{"n_layer": 16, "experts_per_token": 3, "normalize_top_k": true, "n_head": 4, "n_kv_head": 4, "attn_scale": 0.0884, "tie_embeddings": true, "parallel_block": false, "init_std_qkv": 0.0339, "init_std_o": 0.0, "warmup_steps": 426, "decay_fraction": 0.346, "doc_mask": true, "steps": 4677}
Below are experts of layer 13 (counted from 0) of a mixture-of-experts language model. Rows are named router (the router's row for the expert) and show model dimensions 384-415. Each number is 500 + 50 x the weight over its row's rms, rounded and kept within 0 to 999. Numbers have three digits each.
After each expert's rows: a language model's description of what the expert responds to. This comes from a sample of Wikipedia text that the model never trained on.

# expert 7
router:524521552485468526469481448498425478463537598464538539500526531438528526525458558495497616453553
Past-tense narrative verbs

# expert 24
router:459564543423514504504487499553599476525409536477592455579473431516486472607445592522517552465470
Articles and ordinals

# expert 4
router:479486402501464538483516410490562566585454623558488449515475480485465530517470408469554454394464
Units after numbers

# expert 31
router:477516425512530532467567605465410426423551551537490562545438474540479614456506461466554598468463
Mid-word Latin pieces

# expert 33
router:539584498465541517508460479470506496513507507510507490641453624740531479465534479516478540461456
Determiners and possessives

# expert 18
router:537600520502485518578479449581545478445471495469481517522505572535520476580441562572490510460477
Prepositions after verbs

# expert 29
router:591521493487548516510585510516570595470472523585397510536524505550500481505547502504483433552543
Category nouns in definitions

# expert 9
router:510497529480465477444485415504503482477490466550544390449581456435489490545532443579538435434501
Opening punctuation, math

# expert 13
router:420506500523445542563462370595535480542482505469563527479500581358461509506473517515483496544440
Commas and numbers

# expert 39
router:523480437497527439445456539476419529507592485534600477413551523549477519507545599434433479504543
Sports match reporting

# expert 43
router:527432477491562488575416467510458523570468563633518564501461526443436434533484619592466425490526
Position and ordinal words

# expert 2
router:466478557507500472504483425477509542480431462413513464512515501471553470591434472460563524381441
Clause-opening subjects

# expert 36
router:474505522558506515523506443510421452417512430492514564488572456526544547475483515501480528519548
Numbers in tables

# expert 8
router:555493476506473487606548462462505464570520450500517515456461552445531531470545439495556497434512
Codes and identifiers

# expert 1
router:436428497572342459469547468393554516538534532478437522450535454434444527482449527485554521510498
Table cell entries

# expert 17
router:550601531506538453440514518540460472572460495515492476533384487455496554408522481495406529453652
Word-initial stems, adjectives

# expert 26
router:459457524487423444476538454535422550448440559518522448486594455448446444499554450502550478474506
Line breaks, headings

# expert 32
router:518472469471491506512542512408463547485553408542623538452562371525474434550472555470449469443489
Line breaks and prefixes

# expert 28
router:494467511489497475477419551516578515652581573543543506539524548550583501503479477560470548427466
Cell and sentence ends

# expert 16
router:525453466444518439507572589546485532483482543507476470554534455509460527540531519519483451505551
Place and name endings

# expert 47
router:534489510445494424454476445460372583486559507450515635612519525500413503574456414406467518310479
Institutional names, column pipes

# expert 14
router:445478584577490460474445540437444453503437491533484557500582514503579472567535502501539613465549
CJK bytes, modals

# expert 25
router:536491462567521518558491510452427587481442582415499432523449528472521524475458507515468589373544
Abstract nouns after determiners

# expert 0
router:431460452459629476529405496560408502633499479458459561512470547433505560532499500512519554434456
Relational nouns before "of"

# expert 10
router:552600453524478503583444506534531542509478505434537542537487511502449510487524491553577481521520
Title-case heading words

# expert 30
router:493514496531523492430401535491411477393450470574480460410495525433505460450484487439543500607507
Slavic/Asian name starts

# expert 15
router:498527426505445475480464481489455543455461459458424535404520602578584458469560566440425585326521
Section headings and line breaks

# expert 40
router:488421507546548592497475547582529536463605468444443519520504567483512486447554488497562458429463
Articles and initial letters

# expert 12
router:524444569484435488441554522583472516424425441548461515469462465445516489445521481540451541484530
Word-initial fragments

# expert 27
router:435507423452463500474462536481347479403469524468491529505445451457519478459455485447539554548358
Surname first pieces

# expert 45
router:515404512450412530412578450404458506517465406520405518474565579507485507546536499467402516467476
Line breaks, demographics

# expert 5
router:473560483520485542479535540566625469545524530507464480511502533486459440556449449475449484448468
Numeric table separators, modals

# expert 38
router:495529472515496507520503469488547563527419536424434472514504488452522487548461415570520531506479
Nouns ending phrases

# expert 34
router:491587573464563489455496532411644507515475457519469432493492465482446507489537529525493516582518
Foreign word interiors

# expert 19
router:406529590525606508473535488539538456508562459501525464555418448454518555558484508559441451562549
Taxonomic names, list separators

# expert 6
router:448480500429452586488512550566483481491448490502555516389427520484527459431459488511456529425458
Name particles, of

# expert 46
router:506463481552467469456504548514505481449508496487528415549445511453545513456551453462545453572419
Quoted speech, titles

# expert 44
router:585468466547429461493506503511571511496478477493471456427537505538461494465636464462549436459501
Infobox field labels

# expert 37
router:441488519421607478517431608460379454613492480459476491550497528500518536448457428478465550554504
Proper-name first parts

# expert 23
router:581434474527501488546461504489512388476484484425581461516547464493497517464564598487495485449522
Numbers in records

# expert 41
router:436542442495464438484529553483545353442519537485420492479494518441514479495457553457460415440580
Copulas, coordinates, foreign bytes

# expert 35
router:556561566484473456510579476529491543503517523488523607426488430480446525467428519491486514636492
Given names, months, row starts

# expert 3
router:523440480525502487409607519554537578476473445466460483392501491592441529513503468450501456470491
Article subject names

# expert 21
router:471551515508553504525438496586537493519596458508542507526471484556468467499521591540564464472455
List bullets and labels

# expert 42
router:535531479539477544556514442470579487576534502539520453569531448574524556547501564524604465499585
Sports-result tables

# expert 22
router:509468585526551553546577504385448503422539457489512444479500474450481464502442458548499429461600
Fields before numbers

# expert 20
router:519492531470461521547517478557590551432492444412489487542575493500490471513452527547460483498452
Mid-word and function words

# expert 11
router:530526462555539583551515443521566467513589502647512483487461540413587499521489522551495441606448
Location prepositions, table separators